config.yaml
n_layer: 11
d_model: 128
n_experts: 24
experts_per_token: 1
d_expert: 320
d_shared_expert: 0
activation: "swiglu"
moe_layers: [1, 2, 3, 4, 5, 6, 7, 8, 9, 10]
router_score: "softmax"
normalize_top_k: false
routed_scale: 9.71
balance_loss: 0.00313
balance_bias: false
router_z_loss: 0.0001
init_std_router: 0.00923
lr_router: 0.000562
vocab_size: 4526
norm: "rmsnorm"
norm_eps: 1e-06
tie_embeddings: false
optimizer: "soap_variant"
lr: 0.00911
beta1: 0.95
beta2: 0.99
grad_clip: 1.0
batch_tokens: 65536
seq_len: 1024
train_tokens: 305800000
steps: 4667
dataset: "wikipedia_en"
Below are experts of layer 2 (counted from 0) of a mixture-of-experts language model. Rows are named router (the router's row for the expert), gate (a neuron's input weights, with its number), up (a neuron's input weights, with its number) and show model dimensions 0-127. Each number is 128 + 24 x the weight over its row's rms, rounded and kept within 0 to 255. Numbers have three digits each.
After each expert's rows: "comes after" lists some tokens at least twice as common just before its tokens as in all text. This comes from a sample of Wikipedia text that the model never trained on. Tokens count by the router's weight.

# expert 1
router:156150112162156148155151148105159123095159148162138157104153124156154150157151154159155103160152158126132108158108151155114159109145156093098101116159160150108146161160146149140150136155116111157157163153102122151126123162157119157112158158096134144156116122109148161160109156159166139119098153098135127101101149107103144118107150119127098129113152160100105098099157105116159158099130
gate6:151176124164119131113119127120131145159122125178119126147095103123085163135171103154113111132156132132124070111136097145143124123130125162162088153117166173127109182086113133096119120142104136142118095140117160109125093156109178161103127115153137156132126170136122124164111127165112099142123118144096149139101175132112104153090135140085106163136113106121129109130078165137112133137116
up6:109109124113140099095149094116142159099153148134130128162140147116197105107120163102159129141134116150164155100107147130113143136118117110145173087144115131171130076173128115118116141122107128098118147146125070155125139093137153103111132165140132136148142122067108090087101154118093132149145116117112105125127100108122140120144100162152146106103144176148108114155156091175146139140128
gate7:107141068180188094130130137133152125183142141065151136156176137144108154142155157141141117100176158111113125130086113171115134167146138152107106122157105098114132130133136128114144131084152076124125131093144105132118084136136121135132126112075110103120129119108155119120105147135147092159136138106113143118132171119115171133122139146144160137157139118159156096154143148118107108135130
up7:135149096104143087109082116104080115101160157100131139108127144134117098099122203140132112139158130113144099151115102144089149119142144092184116109102127118129177105115109116120201126109139120140150129150132170125143084146133108173181108104131113115080132105136109151129127090110108111147121114143112165116101116114144084168117109101150134152123100123134140122124115126144112121149127
gate8:108143146163120161145141163146077100131130123152114126168131121164083110124103094168130098163170147088125115094130136134155119115096141113133085134142119148112140153172132094133116128137106152142136109116169105133079157144113155151129147156153138148131174093111081075155129101119155104152145103150149112108142099108151131128108115154131163126134134147148145119149096131135156173086164
up8:120109108132113111166115119132093109116118147101144127130135121111129149092123155116112079158134113146158106122087131078100137150164110132153090151115147130120160135125118139109104185157087089106156116144153118117156135149117116090144154063120098140148136092121173163091142132096169162096145138143086115122149122123133142119140106163110096177126147123114108135129131086116095162117092
gate9:088138160129140133114122130146124126146165161102141095128115126171129152124114118151116084135078134138190113171164174125127146143130135115140138135159136128115084112115129158141112114147120119155162146113161099126170108120116142151168132137103145115135144155086148111115202144114106131108103146119177128125158115145079098128087143162146136117108123140125096167149134144196136148116139
up9:163139070130084149113115109104123136140132118101136102176136119157116146141133145109133120073110112167131131104098125117139100138145132185102132154139100134110139123148125139124093104127121097137146106090154147134147117051141111140162149133148169123144160145100103183191155151157127108100124105123113085138096137119133142115112170105135103123146130110156106132096141118181115130125142
gate10:119179160141095136105135115107158123086114096133120131137139131130086149151176166111134151162173108117126111147159112146128103136099092132113162138159164170165136121137165101129145126149165154125133120093134092130166150147090092124134115093135113174130154120115107125108147122136132090105129087115143126085122111131119160144119150154155120128145164128155141190151100119121163159126172
up10:134155132095076134101114140127140167166113154116121104133117122118125122122118171151099073099089172108150122132142103153102136131117110119158126136142131135182149154171131115144157129115163119105113125171156142105185056134142123145116109126132158105117123142130121119125132114131131123173162125074086114155175093129087113085140148115134149129132127158088109127120114156164107126132145
gate11:145128082139133119123142110156134157116139114145182106163175093083124109122137133120112094115137129128083127067126160119182153076117141099136134148135133147126164090177119153122110124129147112131131096101119110127122109102129107118140113135149120142078113128089128134166131158115131183128126142100147118131139122115104110138122125121151142188132128160147127146114114103179165087082168
up11:124141132130112130121106088103125093163146143152107131147103152090133154112129124147096125148124127126097183104137103114172117089113120082096120125089119130159145163119118146097100149104142151146096124115078090130074132156112166088085092181111140132128147147130134156153120164147103119171088115105112140106155147132143110149120126152135144147149092109114102138079110125117150122124087
gate12:135126133149134126120124143124131126159133156118149114111143131134116105110100127171124115111147127128154134149127181159093159139167127135151153176153121149116138108085121171115094121127117132138161116124125139098161146178168091170102152145128161159127121119087128113045102097133165147077155167172151122152112109120153111101147098101103086110141133118108122127115125115121099149149163
up12:141118120126106084103124101165122140124136110090147141121128120121127127131140101133177128117135065128140149094169132140123182131133176153111149113104141134109125135130109141116181102122159145152107133130110112099152144087122158139131110131152132152149117144170153144156119100200103116145126108103139107137110111090148135111103089135120144067111150159100116180167110120134107141079161
comes after: " |", ")", "\"", "et", "est", " Born"

# expert 11
router:133140104148156132148161156078147121064141129166126132104145117142170162143158142162176113163154155122132105154129143174083153095160138111086113107150162124128161143153129157137161111147104122155170145160119145153138131149152115177112137147088112123123110114095155158166120152156158120140098149110117120103104123107120118106109131127136104144130124162130119128091144093114157143086115
gate6:165157107137151113140151159165137118131131146115124113095129125111137095133081099132133116147100143114145167079120135185113106114101101120102148175103157111108139123159097137137144098112140149130141185150114161136149120144114147137118129123144084081108135141124154140153121156139104112152097081102129135083110120132133123165192158151103127143134102124098134152117111114078123101179160
up6:109104139105117123100084130092117117108113123098133082141148122130132143120155169125155090113155114118120159176127097100099117085150145125165118117124132132137137127147143113136133161112101131124137080101113129124114110143151116139132167124124152174161112109126100134097132099108109129145126150140127122158115124109129184068074090125154114115103129127190130102127166123202114100133087
gate7:160116133119146134142153136131172136141155140081112108125176139133170157089146116135107141123150116145110132128175103172145150124118112134084129144119131082163151148154157127168175138081140134126116153163115101113153133098118119169116142150127098111115150047153140123088066113135144135138131113094138133105150147112142102111086115134157116141138113076153122124132136100142106125116104
up7:130115088144136142112126153130112145113131124104133122131113171177143116103122141137133160123189140121125154135142138123140077100110114153113142108113154112159117085166097122158121155143108147142120103166147150163155153096156117116094102103116148141113146104166152198125120109124161122111131154155137169153092152155155162128183101099105146144135126181143170149122145119155150129108110
gate8:163135128145070102185134207095127135153149127136136107112151127144113109146093110129133123129133146112114137120111104143138143145163108153086098128121131120127155080133155182153178078149092156144138087117148150100166128100105101162112121110110094126121092111111133146152142109127134135161106099145085134146109112118120133109113090126127124121119139139156147113154162142122127174163153
up8:113096124125141112097129155122088110172150111098136114108146142123099137157082132183168143124107133102123122093113100117081166154130115156128092149144156089146181132156116147105164154194149159168133142137115126124118155169124167113166133115167149180122108137113157118130117147135105139153108170173097137111136132125129138133099131157157114104123138094099129112141150118124143118137137
gate9:137118099135109148133087157170145104126119139079154123125127119097138086133110084148152119147137126151173097103146145115126162171132116125155117123102098123125144140132140125113123096123174081146096130090120091153112119161142121145123132183136153110121158186139124100121109173156147116132124148117145145095172139077146114133099063155127109100115102168112139155107128121111144099146135
up9:105137135092167155114146124189132126158169128155086103114093116133138119153162136142096156174153148106158151169093124083111092141174159119138126098112126126108151130113142124092130083152111130122095158120168145132165140179133124146139144096105132149103114130127143148148092136132123086124129158137116128116129148145071150124119108131138102114153131159139105108185115131130105079127141
gate10:171109088144080110139140154124176138136117093094154102110177100106134100079076122175115162137130093133128143159123138141145089114116149131085108169185127137103131111136127165129124089101072122092143151116159144128096104099129122106101061098148109111146154165142087150125117117101123158129127123119128105124142107159122136133129117119126130145122122130120114113138115125124132168129148
up10:163132117124112122152126118162145074145128130115101110130120131151128100099107126152064130097128116118124129140136158107133143127146138140141117079124134112163185104128152080148147102085130116124123157124096152067076125128155159094137150137166116125135158125086120140142104144109102120121099144146147111147143159124083127154129075147134138108130122087120170080132157110113129168105167
gate11:130133115135107121122148139118135148093097107178131174140162107111182146177101115149125125086172118157131117112120130138109124124093077128113121142111084155130078121146115134147146156165142153117141137095114163132150142150094104146083091134114108140102116132122147138127114091110114112107129117119113120152128115138091157115145132140097162131093140163145120135183135078096134194141095
up11:124154101127075154106123147137103135102151101157130131161145124107134152162160118123132135069121098152141104117108139132100123182126136126099125136139131147162142120138157136186150143110106115128140200135083132158131141146062160132124140131115106173093133098091086116127118117121130116145126112069126128117134121132129153200164115119145131095152087130133141138133108121139158133107120
gate12:123126136135153135070125127125134100131120098132095116138150138143074126134100131096151152175120130107121157076125157140080093108151149146116127126123181138159135111117123130131096136121090128139154109104107172126123108159102142158164151138105172114103060125080149133150138082134120109144110085112142113092130108106120148144085136142149110132115125153134133146104131124127180088085111
up12:172113118090155150118079155162091130116133146130102083140145192131138140088108126126092149157139147122120144096119127147106115107123122152155158135122109132129131145132136121097110115078132110130175138102129131126150154154144136125127125106084141132093168106070096128137148142146123073116124084140132120108126110108134144108048121156126102138109157142148123105148126104119120187156133
comes after: "\n", "-", "″", "°", " •", "See"

# expert 9
router:148128132171113130154159173126164147083162176174111156118159143151136122181123136160147114154167156134109117128082167153120125130121174110106100126152142179129150122152169119155147112154121120162145173146114091140122110148151103121108139153113139174169095138116125156141099140156157117134103145121110121091122119096127136087098129130132120128107157150100131105124143095104137165129124
gate9:143108131116108148100126156161183131149106134125158174170106141138137124145117109117128151114123110115100129140112107153127110114150131127107123147162178120152110166128155142138177100146135155108134131096106113188063146159146142123113112120145130181161130093094138154152108106142150083182132095137120135127118125142080122087104115130127161151126120137088126129164173108131149124163137
up9:148143120097139106145135150147149117126123082130167097164114107089130121127107170120114104150152130126102132119113127120136121119136115136085133120109158138124121156152128151171129139153094140104122102091131104098160130118083100140112103122099147173123152126134083122132108142150185150081106099140099125135120117128065124094190121122087161134136197159157126153145096159111144132120118
gate10:139104098125158122134101109105148139169126195133166147132178106117106125130140138109162116127153133082149140133136097136118135113150131142139121151103119124153125121111160073157104112116140093152154103097132170122084142156104104100108141120100115142152090090131149147164106116155131148134149146140122144118160134120142165109091143116126135131155153107163175110144139054161140123154082
up10:155119101168085190141166110107126160102141147156121126117141121132115165114131095109114165159128129184080149118160112141124142082124120143147098135086131096100092112105136159150100110139079092123158117124137153107108156148108090154084117127161126112118175138149132105096125137161165129111144129121157098130122156125133164137161112102145131102158133137124148106135134176146118128109103
gate11:118131142164116124164128070148117149152142156094124124103151146143113103135122113129164107119145122151122143125098169140128103129109117125142138150115095179141118167126148125144089153133110097132161092107133155130096118175146138126174133102131100133140101138131133163166130151100151071089128171148122185109126143157122157064160130112146160132102142144089139118136115177096124146128098
up11:140155101100093110124097121095129157144107131097100143147152114109128137129145094134136155138132131141090118139138129128066110120138152146117145171186137129118145150120163131137178118122125153145114111116133126111134092072150124100143139146120126128149113153095086184115144101114060127160140183124109127130113105139134089141139133109113072127114146196115144131083104092129135128124140
gate12:156152133146103153102085112088128147108118176121148127151116185135130089095152141152136139144139136130111132119143136157174087164167129132110119125140115113136156125119102119133115122146106112165130125125153102091184077124164117073172105094138163109134061137143133106155136123120115144122135175156133109106134165147122137162111146094137108177119162144109101120120147117134141147117150
up12:092167154159138140115182146119131073108186137132096107086141117127094141150144116103105138166110154083051154124144118120111119174143096118109116149104128130139147129095133125140140133152113114109100137193152087103098129158108108122128142129122137104126108145117149104153149110121128129152143142106129166141151113129140101099136115146131142092155172130130109125155135170095147109165104
gate13:159123109140084120129130114095133120110153138116150149154109078124130100139115146122148148132138109112121112107146133165139099117158121131102079111092138139141105130067119082137095112086123138141127186161099080119107115134163136183120145106124148127122172141095123121104122110144106124097152151143146139111105149129138106146121109157100163111123143157026118128108104142133113140111133
up13:122141098129151128109101119139107094135137146124116135103166163133154144122115145113130118113114121118125139143147121113145158119110116170130175148156158167116152151132150149096110122134133133099136100123163152119155098078102125066155155138118100093178095139162123162099140086118145185135111125135134135132177108131129109170115174123117111119120116143214113115076129102119136137127147
gate14:112099123155137116080132138175114147142143159151117141111157167181160168150145141133112138186127162053135121107111108167091138114098121152160109167140115156100127112137139107115113104106139135122150125090137135109088134108106107101116139155151110122152115096126121104162116127149111132117101131164108113110102114155112119137098112165136154148159107111142130166132173127086091142155156
up14:096108111133150127110161131176108152123135144151155142134180150155151127138106171136134134151101149129113115102112165135114158139112124130161157141149137163130122124157134135096173090133171151111149119085116117111093131153088139061101190131146108118159132114104108102163118136111115114157138128140122117110098126160118142160134141130143116134142111056150175114101157107097141121152160
gate15:119068159116087146133126133132105127146164176162147117128131148127128112150148102129101048134110130120132152106124142096156124104091161145126167156129112190146144125193146138123110140158146134126143117115154166113086095150165152123112146133124130156109084118115159166129119137071110125131137139121120140109110092121118130095135144122090137139101155149108143108110141118124098150160095
up15:141137096120125126116113121151135122173106126100116104104111103137114114112135155183157137091104133155138167135161136113155112104117079123141148132120078109125126127091096208108076171142137121124129111116122090151110103131142155169134137151134135126169110106119133159182167136105112104124134144134139125117120122127126130171182092153140123132182106144142121155125150151151095155143160
comes after: " the", " a", " st", " The", "'s", " and"

# expert 17
router:156150112162156149155151148105159123095159148162138157104153124156154150157150154160155103161152158126132108158108151155114159109145156093098101116159160150108146161160146149140150136155116111157157164153102122151126123162157119157112158158096134144156116123109148161160109155159166139119098154098135127100101149107103144118107150119127098129113152160100105098099157105116159158099130
gate9:143093104133108121129153111153201108147096123120064107093123149168141128133119078116154102149143129112115109124146128118090091139181144137138095131112150178116115153159145126112133102136106141146098124102117136154145174079114123084101119091110159129070147140160118157136114127126163103105116159125121145122101139151133136122101117138154151126101159121118152107119157102135115160154098
up9:125112135145117115098112148136138100128066117119094148113127110151078180131131125102181151101111145168120163088142117120133146135115120107129078199139150165121114121137149130091146121134116123122135118139118111132122105181097101102161125144134119132149148170126140096156130136169136137113079130152104102180092083127165096139146126125129155179144125148154119148119140099136108126145135
gate10:134115066131106106115130125127148139137150135157118101166143173118090102158130104108149130145142104175121102106125145140150108123120104135139120153156129140133090155161151104103113083125151133163124138132108139170144102142097108152109151061128134135095072101097120116102134171116127130109094150075079154149106094109125173111145119117153122119121146129119121097090148142120178118134115
up10:109159167152095097155106116141117142077096125140167159112085126124171190175127131110155156134113134117115117133105136136108145147132119116100098113098127133155094111106110103102133126102114126066157167148175084124129135133097150120104065134103129106133131113131152109139123111113171088121153120134165124109143128122145130142089136132069121141155099146162130153134139142161130111144135
gate11:125164111123119132117106115090146146168100150093147151088108116102083130110137170091130138175159121132169135132114174151115117124095144136136123123147151131093139151108150120097127121138125153105112115136093153131122090125122112100117120134171168103118117139128116147143163134104138138125153149137107123155143123121121141141160124121090142168110124098097188080104188082156110158064127
up11:140151085139086105135113154114105093103160171121151150127080126138134105085123134121128090125140115130141129144102105128113147111150101145117116127124104129120099094105129130161098112104124141129132099149143129121129122075163147148175174126116127092144125119182132098120094145097129134110182095145110115118067135114127136121128099130122127128085133173153091076114086164095092145114131
gate12:110166108133107174164117153123101103151137128123104096149139120128137191110117158078097112129164129098135128123094143093135156101098136154142158130140130100116110141161114146108151138093101145133122165133095125089122132102157114132121112122160122106161131200144156094179103150188113092130127092156130112117127144155130150109129123130126131121148125131148137146085149102081134118159098
up12:104191107172138145138141096151176150115197142068096089127084131109149124130114107091156136128104113145145113132116120135162142119098147136158153116093122171178102129141159136129140103129140097095154123108086114129131132131129096126124120101145168124133110155103158131094122129128120091083097083139098096131131128142121128135101128114149097114159123137125115176132139140125170102132128
gate13:135142143162092092140122119114136118175157161121154138131155136163111152106150150138199094097133132150096070088141110150139119112100125111159147154103083117110148113087141117121137119130132127113187111110138138149117140128162153117069109133151193132109127116126104150152142151157157075119144135123128145133159120065127086146118118146116133160153103139127113128126145121116159129144130
up13:145085099131137163099143168143124146144143112130153083104175161129138160078132144159120124156147164078184176107113113090147108103141144168165128142121133109158126109126132147099074165138133145150166168123124143107140108157121124124131115125110134161121176122128122118142091100153146146137132124099139135100100128120111158141116152162141129147101107104102118144166070113125138100113114
gate14:110097129106139134112119128100128090112151099148103124118085154173114140141107140115123127116095139127101110215114107104163118142114152139127103171146131156149160121105153182142124108161098151147138103168106170124130129150110118120088155122106155131097075139140112162126096163111138137099147090099165113124158132140155112156136126136101105122120117076149129139081123121150159111122137
up14:159113120130103131141121112156152095146155148137157105193120134080091118142117070124141152177125130106117135107147140098101105157152129124130086188097145152116164152116142117115099085145114120119146103122101132079113106124126131104112087125133131168133101145127169136149120130138156119078084142095152119126118099131173113113122096113106136115106118094127133162113141072124139124101131
gate15:148132112136163131159121143108107189140103110132139159121140117072144106104150147138138106075145118140103161134143179150158132125087159108100123130121133124127135135118158104107150123154120129160126141134170127143126108136159137105133126170124115104128146109189102170132098135136129149110081146153157162142154155119171127143142172139169127138072103159115131119083123131130068136117101
up15:105085137130152119141115122124139110130110136125105126115112115143117090131123155110151103104160095092121145074179143104165163086090127169127104120135162096150081130123147098129111144128150118117158118156130129083074111150129102160123097136120140089125109187103113097133157135142104173082106146112105135122120126154169121111122161140122142161093126151126146107115169109113146121172137
comes after: "\n", " |", " 1", " 3", " 2", " 4"

# expert 3
router:180153128144134145165128121114156100120167136175127169108136139156142151135157180167159127134137163125128139129136138163116199107146145098111104116149148154129169163161127113133143120125116128160160132149090142153134113133157137151097163137115143146119136146138168149153100155138148128133108151086131142093095109099097126117085160120098103126105143148111088073117153101115144157123131
gate9:121116154088184130102081065176130113137137122128143147110114129131156107147168132093096140110107121153126075121109156164123179127124082106128118169143111169132098135131119159114119158111109111132171152141104159123136121141144146110158081120102122124112134138132145144170119156126117115107126154126157108120131080155088159149124111131127173127084098166129121159124135132121100137112162
up9:131151113077164112144081095160114149056148137096153177111141144114148126150159156113120156120103117137121096137110129195135139150146104123108112159147125150129119133117102126106112147111114124119135173116112141130094110176137166124166129140089138111111154124133155104157099117123105131105107156182132095143111112148098126134146134112114161136110095170152137157136118140114066112115152
gate10:139081130123144097090114114133163104102130138118093149113154125168119126108148160138120094153110135147184126125134112086155156100120116123168104126168131131099182092111135129139146134145080167120143139117139132100137115102089153080140137080125146109143136134114148123154167107154121110137111138166150130124136163103103114150133122144141098175127122090151092112159124145192146138160161
up10:157100141127117099074121130129141117131132134125076151139149129138134110116113127141127095129124144141190121113099114082125151169105128116149102141153149124088186086113142149133127160118067154125164127112144128096133105090152139074136123082115159090151096137165140100127129140154125119122125138141123119102118157124089119178136083130113106172126118096143105082142118130151152123155147
gate11:128087131111185105132081145133083159137128155146113092097077137147130118124133147150160127140115129176118137116097093125128157097164138128116191096149142126149119099118117145135127091155120124095130137140139158123102151111137127069113149130120088142138150167091141139117167122151167153163145178119096144126133063109102100116142120155151143110117130110159098110129121120120131152149133
up11:100156113114146101117108118128127104162081105137107091104087107098106135150111117109103103120149136160131136129093109144121153133176120146123119099152156097163149131128127177161126106147158093108160124156173157152113139119116122107120118107124111138115110138103079186131095120134190169143128114133126139109138094115163122168094147130130119095147100128153072150150111149106146084147138
gate12:124125094133114135132128154128082130183120149112113083122133156100150134123138121110152118098164103143134108141128181092160134067111113124161108150131122081178148121108151105104128126127113151141133112175098109114137101157180156081094096092156116104125098145112119149112142155155088103104121151136179138089109130139128102114132147142106096148124148147122124168105170122117111123126125
up12:135124141130134123124122107111180125103142091170153165135120129148123150107102155141125128135097174103118159098146084158131121193159161109084144109169138175075126127126099146141138131124123126099096137093120158127134175130078108181125136126104154143108164129142142114168109111124171155161174120117096148169150128114145150150122117131147132111126126123154146093164114150148137112130134
gate13:099108143151120142148154123133155144114114143137098125149130086147128145153102138093107140087119127154125109098163159163130117132079123125091160103166110134124082113176133161137137097145105102100132120101130162164100116091114129109113077127143141185105137109156133102121138151129167106119117077157156123099134138103148105111085140116141121136157112126099161120105115088138174106176115
up13:151127121107126127120114125176080135117128101145156130090123160093142111085114134127143104166116155096136120167084106119135142095165149149143116142115147113142158165092150096127107166131169114162112127134130115117155141149161126143122162132102139110153120169093091144101092102112101148126152155099089127139112096162083157149191114138100128094113135135132131120139133157124099141076147
gate14:175110112123153089133094115138154143150147180194141173108097122103128130135120103120123152137134122135102140124132123120125102137123152115036139144136127123134118122161088134139096121115127143107145132134110146132145102109141147114107159071112146154153110140153136111149112118149166204159171186132122103105142120118112136133122119153133117127145130151145124104155091075150115151140130
up14:116098105134096133117116113095122121138122130144117123097108097129154098119170090171120134091084120118094093107139113138137085144135099125119149103117145131163116151134071132163107106131139165096135132121120111142144128106137100093172163136084159090149145181137138131155093116089174155105135137101133141163097087115132161176120107100110153125116139167140102182130122130112134130130116
gate15:135130139128133126094128127147124123122106131163146178125166071181155101139119139136139125105140151118175090116085087118094118191160132101134134147111168129111138116120108141098133079081148129130122146096140149129128141130131095151119134120081133135166117149117157109154142150113120087144096169151184114158125127174094120124119118128138128155152126117081157139096118124077131122134124
up15:100172153113100118120101162118132131104117129139096110147131076141138143125087165114102067113149105140126113113164152113187154123136146157115130167104141129109124122123104129152071137125158122142135100106091095136139110131082160118094097165150101161170149083109125134126106146159100117117139101105150098127103126116079107150176113119133098105130119129167121109108097135116152139134134
comes after: " |", "–", ".", " (", "|", ","

# expert 2
router:151144083134125174172138180098152106122129148179128136084133141145181161140188145130136128154128153130147121156125163165134164135117150113084136119157147145092138135137146159121159122130139117187149134160069121148115114162139096122097167162099154141130101132130125166156117160162159144119111135099122128127111142081099167106124119132130100124135133139103132119107125130133136151109119
gate6:161150149133112141187144126102154108140108116132145137088091126136136110150120140151131132084109143091113110088132123148154140150145117159100148167133125119130125128156114134130124086104133092143150155128141135175124119109142124097112124118181101123117125135095118164143095161161057095088143117117109102134116120092133120131112148124119085092171065091109126114182124091138149148130131
up6:120125151133114149134090144136176133118093124151125143065095113127144109116127118158138087126127114128142164110130134159132106145174135162157146114155124116124110137158105153125122135132106129156124153075152157177129107096154063129094117110125095119172123123152061145174065132133094133120105109109119131120127126108145112114135135135135096116148102060113110123125138146129119158121091
gate7:144126131108102156085151155128177149144149140126086120125125141104126103135114150161123119131155119119204138095084175142129160144150110151181142117124111129135089111117141146118129078145085150095172107103153126189109126120154104123117136077110146155068142119133162127072110132123155134131120126118128109100124072119146135112134124126141093131123139106140130143114150137148141112107113
up7:159133132113132177142114099119100088135128120112129117121117134176143150127127147130140166143114127148120093124108168136112113126086109101110137164132142125110126104108148132137163086133133142141108133142132137098137140113099114175112115126162138145143191174094074173138110147137098106124153106119175149156114144108143107129150092186108163117178074145145094113088098135114115147118146
gate8:155106156132140135120100192091121125156170140159100133136136189112139152129153098128110157098163128095116120118138137154156121159119123142134122135164106115120161106150181154121111167101127122142153132161095155133078132145100116101152097087117128148107109095133123119130127141131172139103081118093134155088085154139139168087146128148128106140108101144145151080123152149147137141125141
up8:105103089129114151141118088126124073111119131096140101142104097116150137084097156104156104126121119163129114152160149126115183139124140133122122121124163142149145122149081111108127112147132114146129133133165088120179164126112126138118148132159160120144156145152149133140099146128137094166158107176167142175143105118128108138086130100104145115141084101130146182111108067116091136150119
gate9:163174118129131160124126177180129125109157132134144115101088105140151133135108146129129160135141176086093114118140166147103176181157129139138117102121157110113147110129116159122118082132147121133127160109118128124136117122133080174119131161110128149163079134108142127089155146133124127165168148151161125135118098127185158138147091110157166151115083130171142149125135108117129122126120
up9:124202136116157130100170126156107140133118125122095126156130099106076102160145095083145122132120123085161137136122156127107156139107093132117170141161098129129135144100106118140142106129137155141142126120092133139148186136125145145179177121148127137140105088158127125094130119114128164143137122107131166173112109146105102099089140129105102126120162156168141150099131082154096107143129
gate10:117167113144140142140113092174152083115119094115155148138106100126143095123114129144142145118134132114150106123109105139110178110074088141138146164095118149152115170118086153120092160143125134115154144101128138122128124099150130147127102143166158152121127150158081148122141171103087126083140113167143126114088130175167104130140132135134163119121136131090153131112177177136138154103155
up10:118100145168104144096147151113114156127165165130138112187091125122109093131100135124169094120133120126148114122136140101113143124163168144150128096119146130107142162103119122115151092154072089108148104138144074151120158093154160104129112090162117113114148090133095085134113111154127141137121101119142103133130118125145120137122129110113115102178110165205139099129130149104132136166138
gate11:075127132123143136147156132134116161145184120159106110117123136142114154174128163153128157169189120122146155128125156128161086113113123128096121156169120125118114147123151129130155132111138140152135117094164183150085164096153114119061138159126139152114101127126115109132127152116123149135139159123133158103121094121145142106141091103144117176154096105148139107127155162141092118076135
up11:113144118093112116112115134147160127128108132114138131157121085141094120111125123112151136104138181154115118148122082152121092114129170126145139116136152079140068118148130094132147105107175140122165126106141129131151156139138185131122138092081129141105099126151142152139163159163145174131118100136109118144121153187138125062124144157127160079156153165125119119123081112111131121121110
gate12:132138102117112098141096125115137160164137112132128129159120141144136116125083161116127148132089152154155111166113143119149128093101133120147146131114098119179137163092139147119115138105117102085101123145100135158096157121129168115112197136124175136119150133116175107108150117140136148091150137093084138142139126150098158121096084136143104094132152165124125124153106151127154143061080
up12:127137148146127151129118122159129092086141166117112113099106115111116146130170089158131109091158123099102131102148123140115140135182133159109105124152152118087111097144104097148137112149134162147164128136144115116178106123121081142124057109122090116131108124132080147153109117104127104156116120153173108095127122104162089147137158111104148163125113078139140121115121115122113096172166
comes after: " of", " in", " to", " for", ".", " on"

# expert 16
router:159150098147154163157120172098162151116166166119158141116140112158142143135164163145158086146161139151142127125135158154103137104117175109077140156166156168154146114155132123139152117159094106149146127124121115129126097121177086119111139144121122114136108148117131155155163193160121108127100135086124127062113114128135142103127159139103121124112143159136114128102155099123134142107109
gate9:105129122105113102175085127147154136130130155116132118142117124126154134147138124099085078131125121059114096135157137162139162120130156119134140182140136124131115166087152093143106124111131090125142130115115132092121107101156166150134130145096122126134102094116093169112143129113110059094109124143127095121174141181134146127093127153104127125139174124102099109127165167095121131147150
up9:078112152119131111159169137153095105089139168123139120100140144137143107144089127141105153120123150115138152149106115135123106164110185120183143075144143104123104131100161117136124121110155110127135121114109143105144130162114114139057155118070103123118130098162119168106150098107107121148139160113101123141127117164124113107094115159122106138152143102084122136168110145134179094115122
gate10:165131102058134129153087154065139137122169086118078159132147141116120144113157109129114118129136148103180118161102144131125119133133154141119135127143107095143170157112122139173135112159109149118115127066138124180106094123132106105113154157119116139126062125147150170125158141110173141101128133141142149143121119138167104114126160133122125156144113122083133136128147114134136100160112
up10:111142144108139078120090130078128134117145142053108145142142159139116148098147133143156127121155120128193153131138085143144181101121138131134111152139116114137226138123133135163096138111131150149099126109135142165133151106138151105125145134135117131158136115141146131088160146110115179115106108129144157138133111144158141130109110110115112177120100109105146125147142155147120178100118
gate11:169143151152107115113118162123087104122130100156117141118148110121086085113131130106124129114115113127138136128121161121106150133148172122129137152157117121170127152082102148131164128104104132114130144127140124134177118162136149142101114137124150149150145123121143133139178181101103156111090150118099156127111132170115131090156150099090154212133136155128124156152104077076131153143154
up11:148084150126185141133108139108147120139144162127121126115116150147134151137115091171154114130119140098145123143090087099146153123120111125169128130083176103102099116146150133120063157133142114135086109131132149138097142093144145144129160116113112137160087160107154152134106071146169132131159142142129136133127113103099084178128090157156123100117128087125131123103117173131126101096117
gate12:139115083129100105139112114126101141121171129085123090106136142158135130148176144139129164193103135167128104123145118159134176150114137101087167140161095102139142086128175147130082135166107162121130131121173126140123114110096107112162087080114126151139114153130131137127147179165110100128122126162147143132131082144129123134149139132136114140090082129124136137120147101146166137137133
up12:108064172119121082166120129125127177140129126159119086145132097185160162131132135146126145141161121131106123125119127156152151138089126112135134127103136100171154136164176165120109105165113100106120121096144140123140116138123126107153149113076152110133096152143116150087132162113099105116123107120132141137092129098142126169153180128102135143136108093153170130140137100120153139116179
gate13:112122125150194115160143128132176105137190174088136091161138141132105134129144130110137130110105132115130142109110153126130134103128086130142148130120158118156122098129190091145096110104128150144147143123148139093161122128121149092098155099113147143128124150157124163128165139098134116140153104176127139139125151175131160082096167161128098111125134145106133143141152129116111105194103
up13:100074130124155168148152089129127149148155100134131126132118125165127141175168119101128104126144154149130104112111128105094129113139131138120077125135146103153166061160135150121100114145163103136159123128145129129107153094109097101098149075157148129167130124128092107178158131136093106117169141115124150102148145115130118080122148152134116101133144134148163137152137153080125106107083
gate14:125151139138106128122094137131153121139178195136140145122119120133142102092095132151097143116144148125192123099121156145168105093158147179110164105121141139155165138107169087148177120128104160142158127131151163169109109128099122119117120159134128141138154084107112127109119137110148114115104149094120131104127123132157099141161148103127100186117116120117163150139153089141119176132119
up14:127137136090111106111161120170137169079120090124093127158129133113129146135159103106111098127153097123104135109102114102125113154113115112130105139142138131085105141140131151128167132115099100058111145111125151080143154155113148169115127110137118155077144111131105147109089098113142144093112148168109122152129145135118129094106091129084100090179124113104104107135094130101158078123129
gate15:108139122135134112135121114172144162125066157176138081097091137167145125138128168093119114124133139136154120115088141115125113119117150149149133129153160165144135141124096140077137106100163122124132085127135063125091083127138110131140142148106159115111100134124163113144121148166157139150150136132117135128161112088166068102086107131145146130132117141109102159146113153098134149136085
up15:130133136157146110145145097154173083126087140122124113071126140128081106097182160131124111128137160108101088168101164100144105181135132111104137147101150116129150143112101135113116102115182120137099125107155109132119140157096148141156130152107113150142118118136107149152143121163170116127122146111131071076129110090149129116138115145156168147161067145146123132121128158123129127142118
comes after: "-", " (", " \"", " un", " re", " d"